config.yaml
routed_scale: 1.0
balance_loss: 0.0156
lr: 0.00782
batch_tokens: 65536
Below are experts of layer 5 (counted from 0) of a mixture-of-experts language model. Rows are named router (the router's row for the expert), up (a neuron's input weights, with its number), down (a neuron's output weights, with its number) and show model dimensions 0-223. Each number is 128 + 24 x the weight over its row's rms, rounded and kept within 0 to 255. Numbers have three digits each.
After each expert's rows: a language model's description of what the expert responds to; "mostly gets" lists some tokens that are sent to it at least half of the time. This comes from a sample of Wikipedia text that the model never trained on.

# expert 13
router:120148155136135152135118124125072100115129170135124097129111129147113105094109144132138162113055149127145139122120136115140140151142163115115134123050155089111171161123100140126125150135136108107104101172116144146165138144135106108140096102091141144120147129103118129124086140125128121106114105105145122134144174122118103161176169129106106132122145116127121109147165170125104104122126153119076121134144115141131138143162130153139112136132120045148121119119114134126162135128108107116133108093116141079183095136146108125161143141116101156139143163146184146123121145095125128129061144122111160144118116176100151147152132169146177173135130137112152189167123119100134114162123
up0:151101098103143145115104117154099115129142172126102093086119099122116145156116116106136114145130130123105139165086147087139127143160084128091116149095113097121182121128125153175124184130118137144118196153133108108113113121161131117113109128108132124127132160134155137144102139099125170120075089133173144125162134128113129134092125087148127127153133138075116135134153181129132123140146112161110099099142122103163124125117131118117083171100116109097090135102132111105120130135131119130124144138158113090154152106096141122114173197098148160125101166087137146119150130152136142115115150159133106115121123147180128167140065135152143081111141130121180134165110134163107138125121
down0:096136121138112150123118129134088134126124130124152093115113143164122171127134144125162087153133148149139149117172091148083155082119094102151159131087088123185131141103134134112177138135125166111134144132149120163120152102127135113127103160137150131079096112134110106149130109135133134099080145100169094116090148138097132155119140117151137121104119077124147135151179149172050138117144089134123131146109122125182076147114188109140110090142117128110107151122163120125127097153121120158157149120106125166142140141130114113088119131117109118107117148106142151139128101094125147130113120186136128123095146156092119134102123109137114155139124112158173151162099148105153155128074
Word-initial pieces and field labels in infobox or list lines before a colon, such as Born, Coordinates, Order, Con.
mostly gets: "In", "Inter", "Coordinates", "pro", "Un", "Pro"

# expert 5
router:128156125160139138125145161082165123096118131121118130142120135124153129132134138119146149077100097114149163118129122116145140093146125082133124141085089152125099146143144141125162122085132123121147104148121109102149130186161112131131095122120158127110132187104062127147116131117148150148133097090156124134161145172163114110129110113126095154127144151109125145141139141141143127147167142124112142151155071137179163175126083152128066125124161083115118049121110089175156150130135141142118149117132126121168106126119106103125126127161138185178136147116146156147110122123118156116119152085127122120130116165126171164152164148158138120135138118105151137165137127142086117150141
up0:057159110117158115141144101165100149118125139105111127147123112129153121130137156103084151124136154115141149145160117171123125154134142121116144091111095160133167128091084133116148066147107077128092102157140098159133139132103118103090093114108161086173118111101128130147130115134130143112140152160134171155164155126127117101160118151128188149135126119122147121128133139112120139109129107175117096089109138145129097114127111133136107111136122087146129145124114114101095067113112125141125101118133165143146136097140151101103116114154143155168123186140156157088134129122135163152099186179135107148121157141093167097108133123150133143102092131156105153173120134122127111132082
down0:161102139105115118127141091115161116155095099131155122132161101120100089128126116112140117112080131147120085132084104148118104136150145119112112077170137108157072128133149180124151159124127162100171128089104143130139119136128106158144121147142118162107102147111149088168140172132147128124128100118137090125133128174085157131146113114180103122162106135173123125106156116174135106114140145094116122119108149112142132124109149119149110118153102136090137101127146145192143178180141093104152131137102100145097160177127123146138147142110132087133159091130124141150134106110126083088130092121135138105132071138134096138126132134122122145158133114144148118098193115117146135121169
Articles and possessive determiners after prepositions, starting noun phrases, such as the, his, their, its.
mostly gets: "their ", "his ", "the ", "her ", "whose ", "His "

# expert 15
router:152148134153109107134128123123129112144102168131098124110155088098181126087128129137162147125124091099127209141131122132141124148182132134154115163129137079094139128139104120144157132130095106104150145123125117145117139161148120121156123137121130132098137121114152128098103178110070144136163122127108132162129151173148106120128156166161114154166155141091134118125125137122102134110122146121127152151120113126154141124199075113152108102112096133082089099079113123106166127140124129131113146123080139115181103127124124101151139157176151170166142129118108151111105139133086089101123119112091134177143100129114123127156159138157135120121106102162149133171090130140107079122134
up11:149085122093117122121102104112146135091105119141123100142176130155134085130076124163080163125133111130142155124128128132105162134098131101085097180091119093081136145123155106127134104141109112099130139189145103104113126120172141086102160154142118133142166122160124093097093136133111127138154132107134130119107146060118152094122134183129101102113092140125133129123121140180131121113139151158155173133139149143117144150129117078126133094106137085122171145173083137136122113124129160131127133097140154147123129106134114151105134151177100167176132133120130134114116143176129162130148128111116133117117149163082147096126098139117195127131126136149162106111130157139137108150108
down11:069101112102081109115144114113138145160117102148075152118153200144111141108179138173115121151117109121120112168092092102100132132115124157133180128114154142111118097129165118159146135180119130150159126139147121145096127109130134121110138133108158109144122188134157169102128119161110130142149149122105106115115154145115135128141098127087145104150118118132133132116078112134139188108103145126161098126134177173114103141128083098148147109159142098137124130131118147118122105118106130120127126110165120170157123131070132118124117114116131100138148114117129095154109155124146156174149095140119114138103152169103111086176120130154110127122124081079140120116119156172102127146083
Past participles and verbs following was/is/been in prose, such as held, located, born, awarded; also coordinate primes and table pipes.
mostly gets: "located ", "due ", "moved ", "returned ", "worked ", "According "

# expert 44
router:086128155152155140143187165121157126100119201131113053143119152116124154104072152151135118081123104097131098120167140145127150109188159120124113161136132104110122145160086116131120157124135171096114103135122115114125103146183149123150078150102160108111148139141134125105105166128104165159138124078141135140138109151112113134126111158140141177105139160112133144140141169137098079141150103137096132138144114140145137154137122122071123129093090107092100082128105133111147151102094145126101126132119131134093118136141138129128160157135140149133146134133151118122112171102121117144118137108102123097157090157147112103142153169158133134161125083119175139150105131123130144131130
up1:085142089119134175117104182109117149117124162113157142177139121131127109124120120095132116117156118099117143088149110144115111168155135136113150131150103151137167125123128086166158104117168119097138162107148112153132168119135133130105105082095103126089156127116122136115105164090145132135123142144116169163121129102139096119139144139136095093175135120167181143119124112153152124110146106140107171168150137102112170186114134098113135132149124121118115114098140165097124080140097139139154118118148140094100143156133081167140126131120103107076117138129163084136123165113113102118141169095096149148132155099110125139105112138130131119135201120094140120062139125133118102126117
down1:127125115189161129156111126081116120142121119099117147174175141071136168138119161110107101159110181119147105151085118190113100127102136142122116140125114125083106200151153126146114145138134134101101158123142145092128101171084158122123117158138148145093144154127169151130134116087083144106091165147132097121105123119134095144116138102151099117169155138117124137108130142169140135162101129102139116119124117108120109179097089136087113089135115119110103164171120119108117133137089121139170125089103151096171124133125095145156142095159150109129142136134143139104081151126137147146130145110104144129118118136123108150118108140143138138119168102140132072134142136116158091121141
Opening consonant or consonant cluster of a word split into pieces, such as gr, St, sp, p, as in grace, grasp, downpours, Stansfeld.
mostly gets: "St", "sp", "Dr", "Pr", "Sp", "Mr"

# expert 10
router:160154137155152113156120109115071090124111156148100120134098104142119115092120151138123125111091115145158135153111134105128111115157142126133121171133117112120122176131113128086138143076142107102120117151094082142127104131216075095155122113102116166104151152148149104136114165107122119125158108150166131113147142125161120123144139172151112118136122122114108133122145154138121096118142174123126165155150143126169125141164101100116106100178089144097101127108122109137136189151149156106117131116129074124151129136142132079117140141160088184156162155143161151162151141087096095083101153150142106142114117119105141101144129117121133137134103124151143138145113128139109107087164
up1:116138135120053139129129085120087145145117137162116117092119146118117136140144146141100138130107146079155162146162155132139122145173159150130155087132141152175160126107122097114130087127120103127121142107097141140138130094124152100134124124105136101135149139104169181177154099100103127128129124131098179087151151101131126127103138091104137119096145103118136146116144094156119079106100113133161195121141140110119127181117134154109163119133122087131138102120140133149073137079101144138167119098097121159141108154148167153091171153127119148138115081086179130127116130106122148126137128148102134139170121122128131122161159141147127114118084106174144103122094136140099125134105
down1:142136097142142120118148150096148130137121122181090120134115168132154198132150115155106134158093132105164115136105157130142126148124094130091139100176070100095092129120132139142142131115106112107165130171109158159137163164140114153143122123096123093128135136120125142145141140137099097108095149110111113111152132099139105154116089150144174180106148111120133083144155138111118097139115091179110120129121127099154117138145078169084108118143099127134113097142137150146108151103160114092155118148153142133123125138106156102139158082156163105159136123108109102128139112159107132131166104156125086125127058169115158109130153091068123145144141132109136142141147142116088149125122
Capitalised abbreviation pieces in sports tables, such as ISR, IDN, SYR, plus coordinate symbols and word-final fragments like ility, etc.
mostly gets: "″", "US", "PA", "AT", "IS", "BA"

# expert 30
router:110136148150133133152143147110136127101114135139097118149087111096151123123114148110159140131108141142140131173136132133144154073172165146106119162112112124110142163147138133134129139131130142136124096122109152133117122156124107148147100146108142157138154164097115123131137160115100155120152114133120134126124133168147083141144151104133094136146186159123148127138058177127132113112154158160127121148114109123155102147159035161097105106117166136092120091120069112110126158119111120133132166123119131124154130112131095116133172142119117121143137169148184152118089113097100155099102194090096105139141101099124162164149199149143165112125156134094126130140145132143106147118129
up1:123145088104142124118125108112139156116171125105150148137136120128127153162117146096116146118132136112117072120131139138078133116118116140150189114143129111121149156131072084116099096134169088154136173129094152092149142119159125124121181182120154142119122128120121084122112147124103152081122090085115135168136114138156091140132152131192114115143140106107142143156104135170147105124157139126168106136156114150107101128121130113085118153107106146085164168138094114127131158144105124100058116093139136134140146144124112143140125082141125132092104162139111127174166107124099102111121134147096127120178124152125104112124120154150155090153174094127100141159124161127142128143111
down1:137118130110119127138154082121127143154115109107160122101074122102148150128110104116157156120111113134149138152154098126095138116110100130097159139141092143104160115095143128176126134142133065115148094139141096120152105150119147127079156098124080111121120124146087127146110108119100095080087099104134155107121125173101142133148124110141120130144129105164106139126131121119138102174109131111115124113130158127101109135133137173170144185120133168145152152112128119151139108146171097141144161119155154125113179147159120166142103140122134145150081138178143090130093126159092138110138126166092131116141172074169162073112142118167123136137162171103121156124111107117101134159116
Plural quantifiers and descriptive adjectives before nouns, such as many, several, some, two, various, original, local.
mostly gets: "many ", "several ", "some ", "these ", "two ", "local "

# expert 36
router:153160158155127156137144148114108136078111192170132119119146131115118105121113138136131172128122120122154202123141121114151116100106130124137124126084143086142116131144105158114143134088118128096158133105124111113147120155125135125133122169090117168131129158090103128083123116096154128158151093121169134152144138161143111166151153139154118156134178108114144149163121165129128125083142124131113137133160118141114139150128075111092099100089098137139124099128141121097143153121107086098122134108123072100148097117192118141136123179155129125114192192133162123185128152087092110128113133126132150115121123157097139113155084126132126131159093095139122142126126104135119116124147
up1:101149108116125139125156082166127128091104140140116126117151136155118121137165099142148113091132149127132107141141106096127077134139103122160166093138165085131050164175152134117093161153147097132146117116096138104093116147154121047186139104137109149092142175115133139109122111149122140126176108110123107132117083106121134123160131133170135163113139143113114132135178131122115124150116101141133140143124128149145164155154130153134114142173113137126122126121164129123090159108138111163095125105119154131116107131140120111118126102180099132171186145125116151145115151104117161137114149116097157145150108094132102097132110129122132055099103120141135102112148101154158139114085
down1:121117125105130097134139151097134177158139150138087133136109154121177168114142133091116104103164138129110157142121116135142118112132152088138161108124147165126087135119077123115134169140185105135173110103136112113145104108165133112182143113082121146140108131123144145135122108136173145140124111137122073134124134117138146140116124110111107108133149129134136093083131149146149141156122074134053105113109128102205145124160130160139173100138164085106147114110135138106109148110149144104136135128101098117102155115130136153064125154127163131148139177131122125116111143109129168128107096175145134134126118106144079116122118169095152110147134082159119111083151103131106139126128
Verbs such as was, is, became and prepositions such as by, with, as, after, coming after a subject, as in As of the census.
mostly gets: "was ", "became ", "been ", "being ", "include ", "become "

# expert 0
router:137137138155186129146136138129085127101116132145129122154093104110146136128126142142165138099110070146149139126150160099154100111125155106151120163086108122148109150144183139089128145058126149102113137109079125107155110141146122121120109177096092129120128138101105138145152151148147173142148101137174114113151134144130119140159163158128071139110114105122160132142165098159151108104133172116118158153151104140145161088186121137153104120139137114173110130155085116089126137171132118091113132124105070106145104122150103096157140136158140113137143107159172154123129121145132126094115180115127154116086113129078120177154144129141122157150120113129149129149104131140129117125120
up10:136140173137141100105118109163091110099151082153131108168160147145155155121132091107104075149130087146162137175113110131117138170102080144098108142087122115148138125144135131105131146100124134114128119129125114202123082164115071151111113127099086156102119119143117120140141187135124136157140125151124134153171151123151094157153129150119133123136154092142137165105111138126107156092125153103101126072152121147156135135130121138145129140149148127125092157133106076088133167119096120110118122139117083131145147158153151107164104106102159103108148131117144143173153120150130119111108097164096115149094131122108152131111141124095115146093143146122130163135181082119146123121094
down10:149132137098135125146157100135153102135135130144146101122126104149098128191128128098117071143137102187109147152145132137162119113155115165128098143122144116082121154138162163123079137126104169150135132150115133121165166166162104105111119132156159093124093131140122106145122112117136117131108151130164161126160151124097136130138096094141124156162140141093137144104164107129142166103114098120117152135150164175137125098117098123118101110111096124149148133118141140161118103096130099144137120148132073150120106124136149177089134091084168074122135174091112094136171123132117112101130155076156050110099094140122144097124117159137142153126125114124107141121131096147122094140142
Short word-final pieces ending in i or a inside foreign or scientific names, such as ti, ri, si, ati, as in explosives, Josiah.
mostly gets: "ri", "ti", "si", "ati", "iti", "ai"

# expert 3
router:131122174146226144122124141117103104129102133133134105173124097126137107140114124126147124110102058111155153119173117131184096130136112083150130114131101138119127129149130108133147137096134130070137121133135151129133056150139121116145100129138124138106136171118060113115108140135092168132148100120141172141154133126128121133137166110147117142166123113118132121172143167122110127124116134092130142115154115089148121118149116159114117104151106089081134127150114138067131163143124161082132148129134123132138115150117133120164137159144132143171150142125146159197116119117131157077113091079145139122130104125109139139135130128130136134141141091082141182155114107098096105126128
up0:147144102137140191170132147091122145101141171102115122072146089150112127087140099098105123136131132142103138116134146086116163114101130119109154100151132134084133128128098109120158153144117113068109100138132133143146141160144112095104118148124116139123096139118078095160125152120100085107180082123154099128110100156102155133129116134144138155156116107106114140131113136135094097141133137102124098159156134171141116117076148151146159092152111165149075102140172128139134071140133130127137119145154152111133130145111164097156168133126142162144156124118156139131110085158113160067116114110108147093145124142148128141139121092166116152177143165128105122157131149125117169143137
down0:112141132141118131147075129148122111089121141127085099102159098152136135097098134105149142121145148146132139101133138197116121133080134122084110103116131101144139147139153122119148113128090129127100125108119154101089122164115135081106121135161151218115100095150130175134106099101137154169139152145074170137100143174161150112149139113172134097168095110089122107101132126112129140138092142145098155128104119162128118105098152146172134129157129135163126131128150138135106069125140135123124127112131130150111131120142110143175154127101162106168168131136153091134094108125141146126146136109087130124118154162148122103097085135139124111135109109149102095150147166161139154089115
First three digits of years in dates, discographies, tables and seasons, such as 201, 199, 193; occasionally other numeral chunks.
mostly gets: "201", "200", "202", "197", "199", "196"

# expert 42
router:142133150131185158146141146137089097128105136129121142110091092138110122121114135132154147136051078131160155128122122116134117086137153116127124128131141108136143147126143102109152143074128117106110126112101132128178081183213114131158096100107137167103131126115109090145114134143127193126111112134129132136139132165106129111125212153129142146135133130100115121114137129130103099104132130120117171126109083114132133100171109164125113133145127076092133140109111115132138143143133105134127160083130131121147107151141110105134148153131120166144160132152138161129101142056122100120072141140115137104154110135127117120157145111125122128157115120111174111166071130125132090142152
up1:114125160087102126111121154114157125080108142110179129104137108146116107158166129167149139150121136106081130102155168131067106145137139120153084118101114141102156159162121088152118116128100138146109128162126136127146146129177121124139109144127143143090137103081114127152091179150137144164147133123126136119138119136150137116082147108103115101121145136135122128142173123097128145112108118149084154118158143144141126175101149123129108131100161109116128145119136129089131086130169164115147167130149150116102166149130086156119111128149112181112096121156132133088149162145131161129093124139119102151046123118096101139096123137126096112161129121174147123113094060101119136134156
down1:176120156162182109163125123133162131138160121147130123139143090112114081122114121144129140126120161158130136140122070149071141112174156137093178147157175139159077131105149144146110142074138156143119152108164128158073110132130138131092112138137134129105133101114106152106150127083132117086120173111145093121121102127117151113130157107103111106129138127174105142174105144124078120096150150110159159117124123140153152147149121151132110115133104147155087086128160109071125104101097104104095101088134132122110116146153129124140147094116122135170148137110130123138136133129136117145142086116112154109155100152126131074112086117112111167153118162126146143144172120139116112169123
Last token of a word right before a comma, period or line break, including final year digits and nouns like province, India, Township.
mostly gets: "election", "England", "University", "game", "century", "years"

# expert 37
router:143123112149139143134109144121115114077119151171112134139110113099140116126091137131134121116120112135133183143147131135143146115174142139117120143142124134114176145122111121099138165101143113125156100098128078085127130144146084137142110118129100141138132169108074111090087144124118123119157113107129174162130139138144118149160139138170137134109165113088158154152103155176112107081135150087099144145141120149140130120138067150154126116148130129075101145111125093135142174089144113110100134115104108118150136112180111127136134187128127138182115174147131161123144119169085115116110111136077147113136116106117147163105136167143141156111082097147183161144135077126154120115142
up10:132138116176117119139125150093112175135169154137146122156149117118137193155132116091113165150129135108132120107127139120108127173149102114139107099178108103139113162138115117124149122152168104167089123137130111130078150168116116134112124103139137120119130112123141168150147140104082136128096091121114095142084096152104088163127122130132107127104150146143120148119115161132131124120146081144149141129132134112176097093189128122101096162094146127156140120124149130102126116120096123142126116134084131180146120146114075101167158149110070136163142154121113136103118092135083136112120087166142134172140132130123102124195117094148137137171135116148121086149129095144083115119109
down10:140147155120144075117147123119120173106094165097144155135093128125172130134121133139093162098120109168162122117103123128117119139138104119129134144139118168102136160100121168163117101147114130125098166139133126177133148121181117139122173070129131122124147121144160134166107126146098142106109133121114170110152099115129137096087093124124095137118122145140096127141073155111103159135146096099111126115077106117151172099162142115169150118091107120108153121133151137155119119119107120187140097175114164157150183137153108130131162123169107145155124123096088113128152130104096140146164141102130118102135096093092144140134121106107169119147106079133150131097080131138144096114133
Reporting and main verbs plus clause connectives and modals, such as said, announced, described, that, would, because.
mostly gets: "would ", "could ", "because ", "what ", "which ", "make "

# expert 22
router:170158175187151121136144135093122124128105117125102130143085151115139102111088176098173133114140106125133135134142169112144142105113144103134097152126107128113110160135134113131184161107117154133150147136122109092127103122110122084133124148102143139117141131095092121113063137117133105181150138122157102145161154122147145161131179132156134115118106136103145150144113138179141102095158144108134134147132075124126153108142039146122112123099149091094147117095117102123113140124141148085119124139125088124124129106152115086129141165128097162148130143143134144112095146127092143127109149112125134097147111125083186150137183134160156121104085124150152132124124104114141172122156
up1:105123129124113105138124082138110082130111110122152090134114115108090170114124153108118098153160147176145143100139120131136139117122157139120130137159143132108156160141131135115170155141093128111129103142096122153113130114082074140157155082179155126161146172162131148109084105153141157126110099165140141149130088107169106095111146170124138108139120142139155105158095122139138112105109132116117137161133122068130155094154111106121163115145080156115125186091112128142154114116183132099117142106135103144118107117082097116118141139166140120108152139138107118097107165145092151117133089091100141127113175141133144106146147160135140155176140115124116085116137105165093119138168
down1:140121118134147134098108135100092165102141124126165126091117101097080142157148111131139103138139109129165153119115134128091080082085108082127134176120139103117106115106140132062124093139168128133083107135132148134104112163132140087104119148124164088121124159139135119126132144142124139134099088112131099144125158156158133160164132121136185127166136138152158162125123124161145121152128130151131138113119167133140133085114184120103129095176125147085154116131142148155126134143149185110118115145151079119085117104135130125130122159084118121143154129132103094110119150157099084161148098124117116147101154120088157141119157168123149132129151089131084134173177146131103108122133
Given names and name fragments in sports tables, lists and credits, such as John, David, Michael, Yotam, Laszlo, Takumi.
mostly gets: "David ", "John ", "Michael ", "William ", "James ", "Robert "

# expert 32
router:164129158139152150147124116136116140104062133135096102139151169113157149120112183126146139133118104137127192142135121107181145128129138128121129140050109142155091129151138103121128127093141101141087145131128103132163094136099077113151064104125167121104138127103131121132105105114136146140110116151140133132138151133191104135162156119136116118155149157114153113179136154156129137094160149118121139148146097093109130137159129138122102120128155104112069111142117097125160113093126091091087133110094111124143127153136115122140147143159102156155131179171155123123125146115116090129108143122144165106140116126079115081153143150155116110097111112152167122145141121121120118074162
up1:156114151103106104134118084105145143120086130181088139140164118080160170150150129134112153131113131133160144159149103105149136145165138158135122127099116094146117144144101171083086136094071099155163125127101125154160106177112089144130129141126118146097075117099154086140106120108109133089112152139142129135138133163148136104140078130121147115143173154099154148134107152136095162115137128144131121132105096105111120100119106160130141134108153116114082138108118122097175142158149119166138121078131167132127153103143162122103126120092137127161130113138124142111182079137148108125160147117117147171156171138135086122141126114126140090137150087097170123127112126139089142121114
down1:172171097116092111129135101139122166129114122132133134146145135117141142136141146166125109116066161110097112109125120147131144154132113117127154133152130106094150117124116154112095105157124129191147118117147127154128078140068107095121108154155130114141081120115095107099136080112137138146126160108158156143122080107128103125133085099132173121114125162153139163142128110104154109116128124095140148148140138124132080116178137171170135072113153099110143140099143125114130135146135116117194139130145106174133112130084163157137139149113147115130128113168094096123118124120130120148123131116164154143120137127122112090147116162118081088122108119163138174148174177122119147081081
First syllable of foreign personal, club or place names, such as Gal, Haj, Kar, Raj, as in Galatasaray, Hajduk, Shengzhou.
mostly gets: "Az", "Raj", "Kar", "Ak", "Kal", "Mal"

# expert 41
router:156157171141157143147131131105153125096104146159112118147066084087120130069115138066148151103109123113165179157127123110193103093107110131135116150141145127108125137178137145105127138136131140109139112136117120109139122131140109109137122150130123137089185206110088120087112167099141138148108113129141144166137107164125131181113104128139126155137173165132132133132125149162134123104135126127107149144138116132123153091179141145114124136157090111122128106102090106123150135113115146114105108119111125117149104136184128067156136130177118111133101177154156159120120122129082151100111179129120124097136125141105098135158100143145125140137128119134183116146119127121098135116128
up1:085139118151155133159078126132145157156126161118164129147118141096092140147125166149146080136120143125115121116143065132131152152155078135077092117118194147150097108161153157128102118109116140132097142157112180103126105106131146095099147134114166119090133125142142106139137141115100132103126137133137164141151100134129126119110112139116114128125133165131140147178157131147169116157132124099174136144124169140162112079136122117100103109133121086123159126149124135097095127138102130152136136146159106127115110121075120081143103081132146135134103141149177164100095148131130132087116131104112162122093110109158124145161130126117174124140138120160069127081137145159111138105076
down1:131119105115169132141111127143106104116156141147146131097125106158175143137126095110117138131138148128152099159138144127186117075101157141163146164133101099148155133110102103090113131153134157130125164094137155147095115114151128147152137140122091167097153084134135129057120082115175142136150118126106114087171120104150173118143120145135114098116107069091151126086113162135086154112149142119123100112137117149137091152115141096150139108078146142129082160089127120133128145103101114117134121121130108081155155164175150154146131126142133113125159134127109097146093117151122096141130110165138185102144138128130104125122150173115100128148088075142126111145132134128139158135165
Prepositions opening phrases, especially of, in, for, during, among, as in Player of the Year, In 1943.
mostly gets: "In ", "During ", "within ", "among ", "during ", "in "

# expert 23
router:141137151112142153139144135113085113134071157127130110134117142141118122109111153155100192130074104106154144116128118078128098137171137107128119136120127087146117159123114116121119139107135109111095130119124124143175098164148114108134092129104181118134178129095132112129131138140108178111134120162146151113166111168173125181143132171149097130133128161118146132153108186120090085098117161081075170138137105141131151149171136191126079125178141093099089086101104125125145162146133106124122134111125140085133142169132108133124148116141133153124129134159166120127096143132136125121098149128107140121116117119119094125156152122144146117142104088115130119157097115118119138077128
up1:097137134133148118139172083109128128106075133160100135131135150085140101142122124126123126180099078142154125108144140131119151146112117113100134134090123111145120138131099111108150108154118124145161157142122158124147137093129086107133117172134104163102139128156217111111150116124103123161142091105155103064187149121109163147118168117167102127123160103099123141124121111132112135115094077098121166108152125114120131106115145124100053151113109163140163140097122163106147166139107153135100079134132118108167138129077158166113118110099112132110105152135159153115170108092131138148148155145148161131123106131140119116146145160115123157124088142146155146125140140124147119120118
down1:101092166126120123114135091140141078113143088126116118098095140134123134144132108138123159144132135104149139130105136134100140135122134140147117069098094084139112142157108118104091098151162109092149130156128089176124128150141136165102105098124111109116129166160152124170112114148096138164130090128181137109130116119110130094144130097109092114124130128128144117145136125118066155169152104127134169090129148142149138154098090132113132126070146163116128103148134164147130136091185173118165155103123148136112119121127113150129157138158146179068165146101156071115134081115144164157119117124159147093106137144106146122113114151135139137117115136152121126138166146173146123156091
Opening stem piece of a split common noun or title word after the or a, such as satell, discipl, medic, Regul.
mostly gets: "Regul", "Inc", "farm", "colon", "stat", "bass"

# expert 2
router:137132124123154154145121112080113116118127133123117135111125155115159156127095151102152125099104132109149129123133111130117127107149153082137137129086103128106147115160098132096163157114143130117151105124132133143157111128127124112112086109118110161117134167107113106140097139132121120128177108104131120122162146150154101107109119111129091150137149182148136135147142119139116098120157135079111144130144155118126160155106094110155053086118163105081104086116132132101131143141085132120097132117131097119203081140125083110151135160123096151206121126122150154125088158086110105135112158075101122093139112159123147114132171162135160113100086122096119130136129107131056126134145
up0:135109161150127129182152090144102147180083125112092104142112093176097064128137134151085127160097107125138146117128097134104156125149177150114128092125101137139126129114153150124081127126132147096098119107137128114147129110156166116113092114128126138133140162127152135089174150158152107101150120153124099098124109093114132082129152144119128162143171090129130118127111142092115096142148102136115112102114111142096126122107140144115100110080096144129119129132140075152173123154141178132074122188122106115154115138130140131180161128142121157134133141130130163133179105134159123137144130107144132152113123155129137114121145113100108128078173116183106156141115148098100117137170
down0:090133137085119136127123131141149125157113124134132135142146142089097069131079122118151138122134098149101131136132114115138154130122104146121092113105100121125101151137109073131116152084151120122126155152127133094119130117143136185150167173137107130140129160168127100113119123131137113127155154119146138105103156172151162103154170128081127098118122111192135152156153071137121146120127165148152130124114164114159153160137108158118115120118071127119122125115068141145146146129136158138094120119123129127187150134126099079157167148106105111119119163113159126125112099119109110114120183113116153111111164152145109134100094096084140120111130083119139126142108129095148209115152
Articles and singular determiners opening a noun phrase, often after a period or verb, such as a, the, each, every, this, another.
mostly gets: "this ", "This ", "The ", "same ", "every ", "another "

# expert 34
router:129162151138140145145135133160102085091124158178109159143094106129131161102090135087166125068147114124124137143144136087147141101121126109139100136127110097113163136157131121138169133101139150142161116105130146132134082154175116117131113110139121140109148184135065079141122151140124123135146139155111132148154151121163126192116129121134108124136201144104153139156114167162133094113118127087142143155148119110117159167179143130144115137127085098129151099135138117134132151098125097129105161128109115117130117130177099086119154143140142160160148135134147160168129123098113122104088172094098128114100090137098111114146109089155136132144127126169160130155108084131134130118154
up1:132125106127097117147128118141123157118139105118132128117099087126142136174104144114132146074105074109118146134081142128112127131155117102102121161122106109139141123140121159128103144140148133116102120068127130166145153176180172134161105110149094119158171124135111124150175165162141125135101135105123140120126177135144121096112108117150138101078140112177156102149124099130139116056102087152170148118134088121141169154104161125117142192115175104123135094146138120123134130119123119118168118122093102156111097117135150137167112131164122114153141162091124078147128148136134164091152123132097127128119107117154131140096112180148105146129108135112108124100130088114097149165143
down1:096203085100119090176162133119105151090117134107139188126119117128141139157143134084111147069197135144120148156102130142129172138131111099110163139149135092128094134160120150158152141134162123116137124144133143159112105124154120137125112121099127134141104143185087128113207077104144137107117119151163112107151135091089128141139101124151147098131154123140094145106125095106122105121151109138130116116108136099066093145095122127141109105127150146146163123143135156149120122139108104128128154135143161123136108127150133118098169061115159127119166142100135115155147097133164111126136122116156122099106141135150104114125126158125096137137130150125154128070128142103095103129125
Prepositions and some verbs introducing a following noun phrase, such as at, to, on, in, of, along, against, joined.
mostly gets: "At ", "along ", "under ", "near ", "On ", "joined "

# expert 47
router:133119148162149189147118168118102136124135142129116106124086124093124148112133159126131164105101089130144133153159132118139151137136127127157092159118110145135157134132125110110124132098159129106141140123089106112162096140141095130155109127114160197102142155092129126090123139130145103124154100154140159103158159162204123113128150153119087191143152139100126129140123154119125137125157117061084116181119137094123179111147107149132131103113114115112114131130109127129119140127079121122094156122112102157129062111144112064142184133120153133142120140119116113163109131129118179107080134093127132154170119122083110129126133157153135124161118128152140174134120133114116137107123
up0:102177107134124132136168140109144089137137096123132152164121126094121124098141106154090150104117109139109102119129143135118125100143141156135131141148101128133114129097092134122117130147123139091141122124114121088138144080192136109115107115138133113107109112137151112115160106069128127137156115105121111171166112129135116146141102118111138129110148127141065154156122110121132151118096150130143139139138113124119148148125146149122126103168122147105125121145201100102140144154136158121125102123105105095136145141168190165070133152110147128113166123132142138118153205142120143169175087129100114130130163072137114142188125149114146109110080144116103160156093131096140149114058
down0:078140141128191158113132149145187192122110122157158139113124160086095156128128125109144126151083140158114139156132088145136107124128126113134123129140115134129101139101140125118152111114106123164129144144161098126128103153149121154103108131154119140145079150157137118103143130118130136109152149153157084147124112131098149117121099117150094108120127130180153117116133139158144148106124125133133133120145172119127146110177139094150137144096125101080080138143108113118112061139080111137102146137122103173088102162122126128097139151145180101103149111118097114129144111163100063109136110105141123124120152145106141086122170181128090142142112114126114170156122173101108103103157
First names or opening pieces of personal and place names, often after a heading marker, such as Daniel, Adam, Pavel, Mell.
mostly gets: "cin", "136", "ylind", "Gou", "Nich", "Les"